From a checkpoint of a small mixture-of-experts model trained on Wikipedia.
Experts: 32 experts in each of 7 layers, 176 SwiGLU neurons an expert, a sigmoid router.
Training: a variant of Muon for the experts, 403M tokens, 6145 steps.
Below are experts of layer 5 (counted from 0) of a mixture-of-experts language model. Rows are named router (the router's row for the expert), gate (a neuron's input weights, with its number), up (a neuron's input weights, with its number) and show model dimensions 128-191. Each number is 500 + 25 x the weight over its row's rms, rounded and kept within 0 to 999. Numbers have three digits each.
Before each expert's rows: a language model's description of what the expert responds to; "mostly gets" lists some tokens that are sent to it at least half of the time. This comes from a sample of Wikipedia text that the model never trained on.

# expert 25
It responds to: Conjunctions in titles and names. The words and, &, and by inside organization names, film or song titles and credits, as in Food and Drug Administration, Hustle & Flow.
mostly gets: " &", " by", " By", " Best", "By", " (with"
router:499503479502510498489523475538512518482458527506479512505493497514466514481494509500490529526466513441501459489449532489506511533481482501496483468491512507476450511506560529529506474541515504
gate0:517488450527472511457536491499491520449511474484470478502513514504486501466515501514508535520493491491483533503476505519501546522469506448492495491499474498464494505534503513514500495510494523
up0:527487490517465491518546465494495488513495483522526540547544502488498477503485548486519553508517501487427491507498493512501493513480513508473506505474516512478510485458526480540486506526486478
gate1:501478494511487533497518483532463490496450501480482450479536521519446507523470465527520523482492522456499507520519498476499508458513463490501507476505484475491498469509520544515489507504486514
up1:523494524488518525540521476531504543509454483477462500493500498522505499543481499503521510496458459506475507487502505481487520472510465466519514509499578489541481435502503526478531517524511471
gate2:502483498514497521494499512552496483496487504527503527524501518471461524477497511501440496520512524462475533465536470508483498487491509506477473552485494510479518469493479491508484489518541517
up2:483494510524492440481508521479520495518508492517470462493487501437466488510492504484501466477521458510493474462511527491506524500555522517482462496498493511487529519520477485437536525518471514
gate3:475502549457510515503531482508515496469494483496477471510519504485470507499580540494461503521507492504524547483509471510500523508527479468477448477465463514524533451527510513512530530516495504
up3:440517533498526511508490474479506501485517516523515477493516533476490482510526499487472482523519498517482508495500484499501523503523491494494465491516452513493508436536500465493514550509502541
gate4:511528512461445531511518505488502516446523518496489503513519505479523468501459487524497490508527467510466494465610510480499530504413469498501502464511547494506517504531507510541462502528479499
up4:465489473467524505493475428505463521542488520488488477496523471485520517496525485540480517449476480508497484492455480473463470512521518525477527480476485508539503511483480500470472498487526465
gate5:475479530465471515538482524509461455520494496538555492486497499525501503514487498512496460501478486472505528523499529540438484532476515501493465519537504464494477478483484498493499523511504468
up5:505485504508509488506527509532449476526537487507531514497506495523522501485480468526516477529512507450506470472534488528460496464516515485481469500502495484531516526476461459524538496545541475
gate6:520495468523452497463494514516501516494494523487499536489476515526483461423539514452522540483493528491477490475495492531501496462468522523453489516441497515463514533525541537492518502534525520
up6:477529484514495499518467454542502524474469530499479505517497508513458491474474483477537519513491546497533520531521537529510508491463478552486490476485499549493503496532548509479528492493528587
gate7:467542521509500514501438493500482505525522501518492545466505493496480538511427498528477453481477510468479509462498463502525491530477507480509496487464490525479539504472485504514517482492493448
up7:487487514518490462510481514502457459486533528496514503459503470540503470459455474509471498569509498490513496520501505492428467514450511490536495460471536514494508504476512465493498463511509528
gate8:508458488476505454480488507504548518505495511507456554497506498520505523495492510492513528493462531454523474510505477507464497493518505499515479487492519431506493484486507496493496529539541480
up8:522513480503519512497538511506495520461500482485473500513503524520524482472470493487554479471508530519500505476503464486487497500480471506546473540522482478524468513500514504502432502532462528
gate9:522505470502498520479499506483527527478507494533505504525518493478489510453507549482456542484499464447533499509508504500509466460484519488487482466525505454500472507488511525502513535508470483
up9:491494532476472474532463512488511523527508536501499470512490492500507507504518467471506516472518492511510486508483510496521499532484509510504511536480534532468519478505508475465490535473521494
gate10:549477500434534540537487516526505473478485478482532497445504485523440486522474500493559524508517497515485485501530506438490521527507492491467499476469515492508503476500516487504522473490493480
up10:514523492555485496447540494501474508512487510499492494559506514505538492472494543532459467501469484491517493537476438534516489507488520491523452456481453516508474514496469520480482544513494490
gate11:470493477495553487495495450497461514511527543531530525482543528491559516440498475525450490512510539502508521470514513504508474514494536511516479488519490489499499507459509499541525520495477495
up11:532503524558482547528453456467521520464553545524480474467502437516512516516518473527501507539525518493508524499503473511473499518485485507524503469529525514453466512506461490490461546515503525
gate12:514490522473498566503495481493483498492517506478481536492518490533474518496465488481503491513491524517511511497509478479498502532492504477525498486515527532446510460471498537514553504529530445
up12:490519500534492471471542522519519505498498515519475464489469500538506515490536522505511485496477516509512520506483505508493460473496490464515541505499514476546498509501473487484500482491459543
gate13:524483494519490489467481496474491505483437509504513489519469429504456445484499523510463519504492496529536504526527493508471522495500500489450500514490528543507539505548509501486502481483491531
up13:496511531503514501488455544433483516495495499539533525499499497509493490528482500520500503539531478561506517494474534535508509505485488497464474532487489503513492540505517502516475515437507509
gate14:451537506518528519528543507522492487530523508530509489493469473474546471508530508507492540469468493475440507511545490474490550486479495483488525487523449479587480472495512480492508515577529518
up14:513513497487459552495477532490496454509514491466466513478495511493514508500535518473518476514521516508468545500525476489487518527504498493503489467487496529510505500503500520465476520495520516
gate15:468507507514511455491488473471480501504500494521497543529482494479494503482508553487459521539518513522504478517507477489461491493511473516519460515479494505519507496534472478472507501507476451
up15:524502479514506539511519473463479544529526551513480495521459535506454524498490450477499520472519497497485470484524514502487506460480442509548539544477515496536504489471527483469508496477467514
gate16:536481565480492543528524476489536465478470489464481517507477493525493516487494490481523534496475466535500507551497504469506525506473536478467474458529514513486470481480485516549530523499464483
up16:510515498516472473507540495491482478493511508470488498464550511494517479529494509479491492486467520481480528490533492513481476508491558489486521497506512518561537501544517497492471464534509488
gate17:496488474517525519541541510479495495492520489523494547464503481524510501493530486479491505520543521490498502514516483475494538494470524522465485482477539462477532476477507469539479441540519486
up17:459498461511492512463488471534481482501503488485527481459495464483488475502493543528502537490459539490463490527490548526514491497501488455523490528535524519508503524522522483511524471516505484
gate18:454505525539524521500475483492526485485495493473541535500487508554517444475521467483510501490463521468477492480497476461483517476496519508501485470498496508468503542483502521464458523512478503
up18:469499483475467455446504530521467509496497466495491495491529491451518593489480522509456543535507475496532498522456502519515480526535487476505451508490487483537498489495511483542482497450498484
gate19:525476531527537490504506526510509536502485493486481510472463479489503492525529488486494531510475492490478519468500518501538527471481511498484494488517495466476534517463452508458552505525560489
up19:548509487451503450540496512550517534513519500535491451459495484496526470538453507506517487477496526540477508490504497564517511546484512487468530494484489511508512499495555498542543559505491483
gate20:495479507473490511479503476517503441483508498497442478503542485499533506507449489472537492498471516485467478543527514522472488523472524503465488481463535497504471484479501514509478440482504529
up20:519495551521486497512463495493510500518490535516496490510487497453501529548496481521481473500481454487483531527498527483499529528483484499477533545484482564521526475554503475507523506521501469
gate21:475517473506544538522490517548532483493533528500510499500488434475487524532480455497505505514505494492473475527487523449539515515486480476465529460509491478461444495504489484496523502539504486
up21:474456482507453492493545484505515518490504497493473500492545491503490478522489466497534523464559466522490491474517515498499554523512480486477489479458521478529525507500514474509487502471497542
gate22:495508473484480477523462524519488487541501511494470502496491470532480497491516491501512514507499536467485554470520519526436532472486504535500541532474516520494470494481516461530525509483532493
up22:509498501521492514484459520515494523489470470481497463489495476533471503511507475485474459557480521516488508479508484528501491511515508473479429477497508530508459513542503536467498508490501519
gate23:515531487490473502512501465579484529518473475492506524483528507480506533492463563488504497500471486473486546472485503503505501546489532499487523454495518531495527575493521538528490512479554504
up23:487483512528534512518507503427471485492511482499522527536472505507509540470543485513492502548512554541504486486525525440478481444486523563486429531481466524476531462514487487444553503501483498
gate24:547534517503513500537502529492543510484448483491507470479498475534490511492496479511511508494495450461498493524525488512499537487507497517480524483524513515553513466487512515463524502504482503
up24:502516459505503498468519499515472439519544457492467525497506487498500482519511503503504502514513506429513484494521493498497466534521500499564464500526525446548520527464463482561506540512443500
gate25:463502518454543507518492505516494513461451456467490511457518498514515488494496520485490447523445506484519505534490484510464491544504495490501486470475538486525434524466473504497534535499518452
up25:470493529456499532491479495504519515494506463517518514486520481544515490495479518487541452522491522543519469547548487498495494489516483450522471474499508484485464509480492509471527502524509503
gate26:502556542500535497513500465451475493487506475499497528523459503539543463556518512519539513466473548503538506511499459509485514474549470469454526463500500467517515501471475477513495511496468510
up26:489501536492463521502530500499494508506500494506497512504504507526505519464475556494487490492520524492520514503493481491519494523494524534491523499483474515491538492515490501510503506522517488
gate27:525533480504526510490492485521459527526514523504525526492535469514498471501488503529522479508495499480516498503475532481514542512525488489496483462495504497461555547513531479498501501512520506
up27:506496533520516535469480418555543511486522471513479529464491493489501465508525504523498489514499499500537491501486479490576471457531500478487459510533507494475513501569524505460530526560475454
gate28:492507480479490522485502502488508500468495512579489484521488480525501510505514480516506511460491496508547483494511450485448521540494511481514541477443485502477468503534501516535463496484484519
up28:526542481455497525530511496503491517466554516494497522469421487516507525494487501480515474496493510468547502508550481512484470515519502494534515468471487496446506474537479465476461500555485546
gate29:509495492521529443483503493542463552455446516491469539485497469489476479482513560516523506433521515479506492501496530526523479494462450522475480496486480537466535540490491506454507517508488466
up29:513505431488497481504508458502523494506443499472507518507480543485511478427521513511487464500510523420470490491502528501514526493503512479465494472512465495484523508517484491463509494531536488
gate30:470485454467460519522449507498494520481483513514506512509493515494493507500499480464483516536504480545477446510532500525523531501497549476485509465471524485496524483541513501515512467550511487
up30:493536535545501498523522527491470488469553514488495520505515462501509496432494523532513475502531529537497516509497513486492489503475489563485526491553473531524537480481479483560485502506491477
gate31:519508511484513487519497512470521465536500473442551486490472524534480558495540520512507472495504513531488523476522500506484515525484466488497507520516506493530497463517523464463485528463498429
up31:478488559511503519483474524487484486496481524529504454503479502535497499521486492548483460485466476510490476476490489515502529485495514514568529502539489471478512486528498487561495557494531479
gate32:530507474508490539541470500485487542473510546484506513520522497505499528457485528537491497478470527508480492463501489505467481523489487522565534494541497496480529480492468459504545521482500478
up32:494511503529536485477516481519502509488513480503465532520458478482513538519515469502518479490499503492536531464551521516489528496488474442434501513511513519538516522477523508481493490527491481

# expert 7
It responds to: Prepositions. Prepositions such as in, of, to, for, on, at, from, after, often before dates or noun phrases, as in "On 29 November".
mostly gets: " on", " for", " in", " from", " after", " at"
router:496528439499540512472533473512496500495487503495447505490491471505481490461457545513516521524503504540479519503519526490497474488442458476499460476498497494500488498536491523505469442552529503
gate0:484517521524491484481470504485485499493471511495519484465531487522452477486533490488452496506507507459499495548493514482506515488475482502478502507542471512489503454489543498470533498506507522
up0:518495501535509480504523503465504467477468501508513494558476499500479520526482513490496483470458481460513509462526509543556488531545503538461513465529498501509538526490527477534534421475498476
gate1:573514487508465536494482490519518489497522496460540493504465483546448509545467541544496489503511490514529542495557527524465521501483519512514510496523495475512495508515527474467512518493477520
up1:446525502474539477527542517451458517489492512511511492525524549450520526442528491475497525504481490509486489537491483449496473496542488504521513490467463515500493491456525552485492498487505479
gate2:527492510501504515504509527499454520482477494498503489474490559525508479523494501484524499492530467517546480469498497492482518454508516461524509525525519550483492513470469510532485482454432509
up2:519442516489493511495488476517493513496500535494490471486503515515544503507492481479512499543525491520526454485516489488480529519469460459521489509518459513527486466496496485537485505472466502
gate3:500484485518517471529499555474470475520531520489490531454453480520496462495513447501504544493483474471486508455490502450463510477503530502494543498445510481493509514496518531482529476452530469
up3:512489480508478505537505530497458503513491539516435532451479508498483453468520486511471557506502490484507485471484528463516511512491552524484543502496488454511456516525515524473501473480525496
gate4:504529465486498491490475504548484493554515488546512526529478503489506540485500512531447436462482491524476504487468552472571533518497509491504545510479498487483479491510527496440533512518474502
up4:514497465457494522509542527461519535536477487489473519467472498542487523518517402535484491469523542507481528479507547511531526498434512506526516491500542509460500476496540507438492515492490517
gate5:475445425469519486486537533524526488509519523520538488432552439492509493523484526523493484447497525475492483548451537513482511501497485508516495498508490501467549492492488469506517438504466535
up5:490495514538507500492485479488503478534510517496516500508564423539481477485534519557517472521499503513480482516547488459487483510477496496515505511509471483525514496506490469498495513495465489
gate6:489535470472518535520516469499503474525496509507540523503530528484444498448470495485495526523491503488490499484518492551492520495455468473529490517483506463521500495499553506481502504528468463
up6:500490549514501464480513535484470512475510497514485476491459441499537521527495527495525486484510464511484520469479505476527478513506509535470478472541513518467488511508462494523536514449531554
gate7:532496543473542513482502513516493444508440517460489580511523515551479489522480488515517514485504512519510495493550516478515468483460484482519500503493519524490459539480503495504514500584492494
up7:466484505538505478534506493504531519488520484494528439485470478476502490514508485496502501519479497509504498469495479498481541497483524495498491530536463452445505518510494518463476492419485457
gate8:485459478520505493509513503502516531487504500539518495535479508494495483464492505514508496529510477487511480547498537495527455496487521469484493517511466509527487492507511459516501471522532515
up8:496535549466488538499481502510536500499457498467466469514540464491510518529472468494505497505491514512481514464496476521487528540509504513562510505459555539470483477512517519510503535505472456
gate9:468496523455559553530500491536552442473481505508475478439488510451510462490474532493525533527536561540483455528498560493480467518510453527501525515495527480494522483488468551493521485495473530
up9:497483480506471515471526515495501494503516459501538476502492453496458465512470538531507474486486470480507544532491498492498497490558528488519510477541480499449475484473516458499440447483480484
gate10:490488479508490484482473501515513508489498507539466466512564490507492542511471516453503507495475519514452479500507517458499497486474536547483538544499509558470502525518473506453500533500495491
up10:504510514532495532520481471517482513553536470494535491512424498508528462541512471499510442535507511453528474447508512520506474544533485526495512490518484514515491478540488511521528479497486476
gate11:517505508500478488530475490545490532482515535507498481530510531512533517491505486465512515518487482485522563512530544539495469512492526525468499515533505490521526542494454488516489523490509476
up11:514478454514532433527529511536532504470473503475470503497445444492498516482442491472516496500516494489522512512503485554507525492501508520499491489502532489483480506478495473511496508494489531
gate12:495489455481513501532514462517481531469501509514486481498495515556490532488501505476512440481512513491513516514484489478494491486493504481508470442508529498477493473509519504524506509489492480
up12:521478513532496515473532520510485501495515499479502501454488496489527497507498547520505560534501459530469531456510462510501528511518522454511530513523487481532525541494500498496548501481517485
gate13:538494478540513530497473515492558520507519559520501491473504505503526517508488478505480507542494520527467552471495503512478478469530521447495487456486500513477473498500506490545474499500448476
up13:539557492475517482501514518533541511493470508496466508492534511507484483458484480497448511522492497462499493508507483466517481499510517548481499489507522465479505508518466534492461536511497527
gate14:531531506456496544503458513538498505516532484522511520512522495521505494490477460526485538497496512478478519486549531478490487460496510477492520536496539496516479495499563473537517520484481554
up14:509522471502495520510530494475531482528511473449496508513560486487510478490506537490536470544516506493502462490548488495510475513505475474506512494497496494479486544503458503518488522460479541
gate15:481508463493492505454480513461473522467498461486486467484489476502514475531546534476532506471544495495531508469489489498509533476500498487513517497511488521507513443515505506495484535511500533
up15:461495505506540468471462521502512441450476493487495530496557476491475491560557516518520518492488549496499503485493496489491521510513492531482526492460518470499475467536483502526470493528505514
gate16:532434493491524529465476502486526475498518486482493519485522494459491523512491474500543466496520462506493483508444516487464485493502502530544503488524565517492501479563476467485506475499501470
up16:501494470498449549516472507521462532468499518492516470529517497519507503489472474480465498496535554505498502527520537486482504452494476489528488516505492510496492503476542479489491507497529492
gate17:551503516465486497498545504520519559544513511516481478521491548477526484504500480480504472481477498572492450533517537468494514519506539496491488474481459500510497494489537492454472479563536485
up17:563509521469495540514513533502498517508489528510502495526496527466497530505495499509468454503478490544485468492504513483517472495499498483499480516488485476540490515511534525505482453553496504
gate18:530502535552544483507510499490479514508502488479507547476533487491516477524478530485531463488522473509492503528499462481518533527534487527492485506498492496476497532505543514484467457478518498
up18:530452534507502498517514500510512488516532522487516500460502480523441494534538499541539513482479445479494490448529435481468493532551473480538529460514490512489497533508523515475553499476492539
gate19:518528477493503516529513479507478512481480516484508508498503483525484498472499450469527519501506498511520472530501436509503468483475466496497521454487461537470456452512541474496505532501531489
up19:524475588472490519534535473545499486456502505436503520502502496496493496498469493520550497505511498480476507479525440500544492476481478527498543528506484491491484515551473485522521498481520508
gate20:479520469554462498503513491504498479523565530492491547524506540475483498516482512503570504501498522499526520522468496511460503484525546513547478492533479501532536479479495525500525527498502473
up20:484500518481471476538536485487497510474518488545507483462473500537522517527512496514477467530473513449533520477498463508502460536472463512485484513523511464490489495471508470495522530477548455
gate21:536515517522488494492534525441478494486493505487470536497535500466463525506470533467485535518482533533470489508479517521490508472541526504505500520509514514521493473473516483541491486508514506
up21:542493524508514470488507504487512508518443460508516490449509512526507506496489498472545501489500521491499493472514485551507514476548505512496478518510535495535474488516447522511493459488491504
gate22:487507535480497499516489505496543530479528467475486487485447512540517482503494506487447505493491519492522522504493496530504518480495536486511496494512498508465511476512504481486511518497457528
up22:513487474481514509537530514501514528479529496501496525552502538463492499475456482482543505479461480517471555491520528536488514503508495530520491498515511515535501522470507540526467485486487429
gate23:523484537532457489517496506531508468507506484468484494491483535468499526476485510471493492498552529516517535490530514530517475474514480539521555501503480534497515563465468476459488529511498496
up23:529511484514506447451514500520525447445542471473475478455530474476546497499506517467479539507537542498488485518489495496488473461454528539513501501517509500479480498521476501496476513494478543
gate24:516528509542482490529462492457507445503492492525568496428459454489515521512481449542478476483492550511499526504533500508546522538477465482543472513504508474502525451566506540559488495506496524
up24:475504485540522530463521480539553529453458521473484502481447497498493538467486475489494512493518519464472440520493499469479459435519493510461467490525512481470476523497512502486491570482519481
gate25:520509513477495500487544506563482490452507566476491538498476493492506467485519517514530539459514527540506545505482480482529510542504483520493541523490523536474514533485507483507517502523477485
up25:480494501469491459472503476534493509506494525486456489526559532455486502472472529490510527499495470489503508501493536532480471497498541477436485488552487508521493508526486486511525500491489467
gate26:495457434554534542468480490517519472507508525481522493502490467487518519479500488468507445492519525499510511516479490509468506517447441472480509500479507521516483508487519461468470484501537496
up26:520535519468454519503495505471513484504486482425505545470499506478503540487546456506474495496480496495541482498534513499543472500496543503446515500500465483526485493476497496558520550498460501
gate27:476492534496497512520474537535519538453510472503486450488508496509511545521505513524519506565495475445469504523477500527473473505468517492519494464510507474523508493527510481509524490501525517
up27:525491478520488493461507518496445453545446520517515536529467484469492503446488469494454504460479486482475481498512512483513509467492499483495483541457501536499503517499511487473484518468455473
gate28:517481490456509494509452466464493461472541490535516515541477506476506494511465527472504528562513511522473542497505479489475490497517490536532490519493510487531551534510497500504496470443482486
up28:478471488492564485485487430457444490477519487540531512499504515445448504471504508503486530507459524520480518511520467487490502527531517511510524493502497503513527484509491538510493489495484479
gate29:504500491513454505497521479506485494559510477519487499482491500513516542494514508500474503492512506501428537502518498479519527523501478484495497504454474483524470527524497490497420487511496553
up29:491519504486518554537533528512507532533523448468528522499496505525514511501492523484438471477478481486528539476492490519485487483496451469501505526522528482534526513551490545503496519553505483
gate30:492466507525474475491521507504504506509506498534556472547476532449534499470501491534489527449466491556482500494499489515491512475549506540505525535487490513524537473502485478474500538467529495
up30:500496549518495446496523499498536471484567486483533493471528519505488490480449522494503498497509450507536504494513535524505522483521542505474487476500485506485516480470495511573518469524506493
gate31:490493529499483507553494468523518481479495492507545452501434528523540520521509464526489526506509536506501537492520471515509492491509503522482524523547506482466498506508509488469456547470535531
up31:462514495449483489523504497529531463496514487522541461491509499487507511517482492496522515506523546523498508491495470495509497521482499508483537492503512519464494485497516481510465482515494517
gate32:509497532534495495526509486486472531525456500488496530483521550471492545465481531477502499484468500521487485486495466498477482464547504485520546488465556550515497498481477512540469521491460506
up32:510505551490487491482475492490502487479533475509484491506488431461533475539516439514486539485493485493511457526432493479462469530486513511524511485482528495472526474522501492473534489490497512

# expert 20
It responds to: Verbs and participles. Past participles and verbs, often after was/is/to or completing a split word, e.g. used, known, announced, sh-ifted, piv-oted.
mostly gets: " used", " known", " due", " announced", " built", " produced"
router:472498442493525508482566496526464481493505510487466505493494522505479465488490503511482497526489536500514520502492536510476496468443472471516474520490535543488475481564523511518486453541525473
gate0:522466503479518510525525512474532531479517497506502507519509480506512505510532515517490446472505479511535539489527537462524509538502499475483521511498429486482491483446518508530530465468499515
up0:503512494516484480502542488477481495499526535525472517532492499492510514465496489547508491427487503497516501498502481535466505543507477483502456503512478470498467498511488490542487507504501535
gate1:452439526489512529491476535476472537480496533493535536504524533496545517487493459512500488494497533512526478473465558501497503473512485513541477518459506511478500517550536551486454527525485495
up1:487526470510491458560527489509530462511472499504486478463472496494504494468497498494489532495539455518518500506474493442491479537480483504514444504466502509464493471502492509515491488525460525
gate2:491488508520461451546484512484500516509440498540462468522482538487484502474512479517489529486502545533510552504483523487468496529469507506515477514506504518525509442527526506484531534535484486
up2:482479475508492495498503567459506480495501488479495504515488513525461461513508510529502521473525491471501508493561491541515500511515482462458492529495513513469524519502516536523475521502493487
gate3:516516460523504455546473452505488521504503561497494443523510527480575486483522488517501481514540507504506479522513543477505545502506427472539479539532534519511454504493497519484468492534518512
up3:502490466481549494525507443479511539543504541509521455483510519507530502518453483464475464511555522476515509505503500467500491511489449494552485521521498519451441484495459520489530463525512537
gate4:470539452506498497497511462476523530510482505514500514540524506437515502484506482503467509473511500541496462504498509463546470429480460495510481443505463502510525453542506460500489491446451498
up4:472503513504486557532493437487531511504484543532472495496518504469490505501506522505490489513509538475524460514500524498504499485484452508505513452563513509525501502545519539489547473493540491
gate5:493493491498524522491549533490452487495501503504506484458492500470474513537478508508524516557530520533476476516500504421543531482483525505485481523533519522504531496572517488470516512542506457
up5:512490432502505509491567513473458521489504522507488477481468473455491526521505496500505568522515525496488500499512500430523570526496538474518530517487511515514527487523531464494487524537471517
gate6:466502500506479530469507466480501502480499495475544551501518483460479506471497534494492464452506517548466496496509456524508503467480471496490504500524512501512509555518496469503521514532502494
up6:475469471513505471527532461538485469506510498505506521517533483476490513459448537495519451486489516494483496482503482532542493458494503485529525490488509490505502541492504550516512461495483477
gate7:517462537492495471479513510488528532505452510527483519472472510522491497484504505440525494540450526488540492529494507538513529527510529494493522511523522490493485416521494546522464469477503495
up7:493466522456475498473510477500497509496508480535496497485511530521509495487503521473527478524457517515530528506506530496529513516500519519461519500498521539472482478547521463526477447494487510
gate8:484519509506478488531537453496520485508474520475488475504466513460522462544451491530491528497528505499497470542501541513491537536542509568486549499494532523478514523517463531540483465493493466
up8:503489498508542499517499500517500479539498484548496511523524550528512516473495526517478473495507510520565515515496518435487467508502481573505514516470487524518513521502498537500531511493481451
gate9:514469512538498474492468454497475440511502501500454514483495541514508468463505500484526464506493541504512463463480489546454495538519539503459451445506460518533494481515465531491497494476455471
up9:453461517494525489485474520518500416512516489509496504483484485495480469454515523479556482484507501500498492476476472548458492514485512491474415492503485528491510488507444499520510484453461482
gate10:525471511521530485491499507521501501515467466481509478513517489531475517479468516516512494501502514548525506551465529487502535517482482523502532486520500459520459440531551475459537497483546464
up10:540533524473512476502487483511508543535457486517503478510504498484472519517512488484515493515531542496523487501480498523543508418510529497480457501512543500506492499473512504523478519512477493
gate11:456490466496480520522540474484494520510518516478483500503480522486492510488518470536514491509475468512489499520482506478490506500433469460527508510475510519474480523519495536492453509486494465
up11:497519537506483539440460530502504528503495446519493507500527466502506477520527471477515455489526477493497475448511485525469542526538495540465511515521497505513499495516531498522504523465529528
gate12:489492517483490492470526491463498498484530490487498545515476496480522492532496518495502493491483466500521507526513487506518510466544484534537537525507506478488477482495485510512545509513522512
up12:473528500546522508466572495506518486499533538504494502506465500549520493512481491478496502521498463524490494497507542474492498474503506505475545526456526499509537468506512512499488474523566533
gate13:499469440505496529522483504470528471501516477498545483519454476553539473511511506472531510506559497535536509538503482477477537455508445512511492497478463512490508477486514510480554505531487440
up13:544525495469517521509487493484463532460496497491480501480510524513511462532486495468515505507507493532508488531493515485482497509540454509538515515503480548513474511481506485534524527487500531
gate14:476492534502476473512499478511509476555475501498496508458544505482552507520511477479489468544486533457486505501496533495495550478482485502524491514526538522511476510496523533538509472525552458
up14:530517521523519530484490476511464503488449498481481496505498498521484506476495508512551520463514479502508473479490485511495450502528495512465517513507497482483498492511482484511494522524493498
gate15:522492500492504514493504475520480483484503528499454521519512457477498494494519561502493499512519543495500513495530518540504494484463479482510494494481524522523498470536494533547458536495494512
up15:453482526504439479504504472487488542467540520504532506482494509446489483482497505488496514479510468474478520537493554501522478437511462483501483536512480491476459557457516476516508455498503520
gate16:517485492489538516475506559550485450491509489488488481492486461477543533501515559501454551506457529472508511486507482498433495524491529505512505519489527493463520517542507563536519550496453518
up16:478490504534470503519531461470496540498503496496498515478500517534446474516433466521543473494500472509477519489441530484527476480496469493492495506498476479555496468475515437512499472523489472
gate17:479536525544447520509492488487517502528505504490486485490509495449509503509499479469473526487485508490475450494543488548507543460511465516469515525510477474535507515493468514547462522502513486
up17:521526498456487495516540512487520488529526460492495479494491479502465487489494527451501524503516486517514511500477502494499503496541537490478514534544469516461504466493462552499503486504510481
gate18:506521439480534482500428491494490493511529525524459531497509486463497519463513522482508478504496534474505499538547471490475489483486515475487457513530508501498480495489483501490500512500501474
up18:529508488505475451488535493458490487568540520533441508530478540528528513452488503489490504506538506511491442559500476496479497519515494522500479545494442491512500498502499486505509503516487519
gate19:500509462545516488499506520464515510550514515483470486494500484518533509528499517520473496512542546490523470503466513509510490470525486478509551487502520524498497487524528511498492469489503485
up19:516554534466485491474462490521498476468469488541503494474505479511493493484480492532526517484483506528514486476485459484547500508501539504487503516509432492434500515498526486509558540495503512
gate20:527513491490491523484460507474492476496522518473490469447504493497496459469501504498517556480466520500516521497470508511454477445415483467523486468494514514516479474515524498481520549514458518
up20:479461531453491508496476507461525456525541529471485460460480466496514454526509486515491576498483530511525431486502506500479536480499477468468495572495500458502476559541517484511533470519500502
gate21:440501550543498520560544484501544500503501464494503509478504490531487496468502523513502536506532535464472541497485535508492512483521484534473467473503537514522521480531518481523498500496508526
up21:503532468535465495570499516503492520515511513506503529488509488538518490523507459495506495482531485474448502467467515489524504482518488476532482523446548488481522504542501486487487478540485490
gate22:501478516507481490477515446523476527515475549475483484531440521495503495503531449536499487520497554505501483522493520516510527505486524507586494512526496553522502473477535513515522532501474509
up22:525498467561550497493484495536525518501498433520497469513505459528484509524451516494492499465490497501499550516505518528524483507506460495485478515510503444490514533519454457494521507508511513
gate23:501524542514511555504484490508555490513464500496453527489543496457503524539503502491472510503488520509531498494540495523540491534488485488494474529498538486525456488533501482520497477488513477
up23:504467480493518545551484514466495557519492519510464497501522507506519494522522463530497507495484521490500411478500482459471512496558495507566427550462509465528458464514529501484472509520515477
gate24:504505532489476508493478521455490462505495522511519525500519534456512510532493582510507492512497454507464506553478463525483490501495441457493487499473510560476510485526469477507511448528538565
up24:486518498478487478531465514471497466496486477477527477479513515481495444503494521483525494502524508534473514540472452503508500476501449450478497489479469564494510471506490461502504476509516500
gate25:491528487519465521471484509524505515475507484538471507511512495521551509506486531458473532496535552547500511492505515511484474485484457508483470518496530541452478485539509498499493496506518525
up25:515533438531492505467457493536507491537535452521459475496499477520535530502473524483500539530536527511512504488515517486471522446485479489490491464513512543449502504519525526503453478510520486
gate26:449512487513497534480489490489496531542526520497498502542517484521474518476513450499493470516527512526517499529524511488493504496503479502518447490478484526517518490515507479446472488517531462
up26:450526464527520551496492512466460520523525536483540523511504489505534491504518467519492459527489509524502524550498499498569461528485512547490516473505492508499510489500499520487521515535514476
gate27:496517502516465515467486544519546509498522505444495486517495541513521518514466503491447438483461472530464508559489421496489500510515488507518478550466495479515523491499518509482533502527474502
up27:486511509493503463510460519484490533497518511482483507534493457521497502521518465488497471502556437513491503501562466500535480425510530506481532514490538464501491496490523510493504485523458514
gate28:522501523480515519542497520449478500502471548496480481513518559503526478526496413469507493412475495469506541528501504439476544501479465532505515518525542448482487494537500540492494502529491492
up28:478489466521492499464486518500513469509504505548531505520495456466450482485506499519498503567524526515505444521477494494506463477511478496485457461476504509559524503467530481491482539532502505
gate29:514514469460510511522500500531502476511523465514460494531505475511501462513526544459513548524544491542527534467530532529488508546505501504472513499498474517484498509498470468509494487493495457
up29:510491462499506580503498478548496480487514490530455486507502513519499497473502508471504505481496462524531532496491540535477483535531466504462524510479479495455524486506514466492499499503508475
gate30:496523493546512507519469531471543535497561473435536524519466526470489523474492466500499505480469508472506536498491482497522489498513523510524457484490551474510485452560530525483460468477495517
up30:541470456539506518494495522490466559507470521464509482496443467469519510505499533467531493522456498510497496475504481515538502493464502493560492485504526500511508492465530501515516527487535480
gate31:520525473517475485519500491434489514509497545493519502502501523493496500434499471515498456481504503523503452469495531498517462573470495458544469527514491519510503447513492495482484476484519498
up31:508503557465529536500485481527502493547499507497500496458477461537521520513499552539519537486466483460473531555514458489510537438511503516476546499510514468487471575474518491536548541513531470
gate32:498444536483495500485439518494503492476531523455557526469518525499499501512469524449502460503482515499511497515515460487523502475507411494491518508491497556511514481508484465496494517491500501
up32:537494492523467492489542526490542538514534493501523474505499523535481481496459553526500531449538444502510457468503458522507435483521510512514494480465512479523478496510494525478450500451467475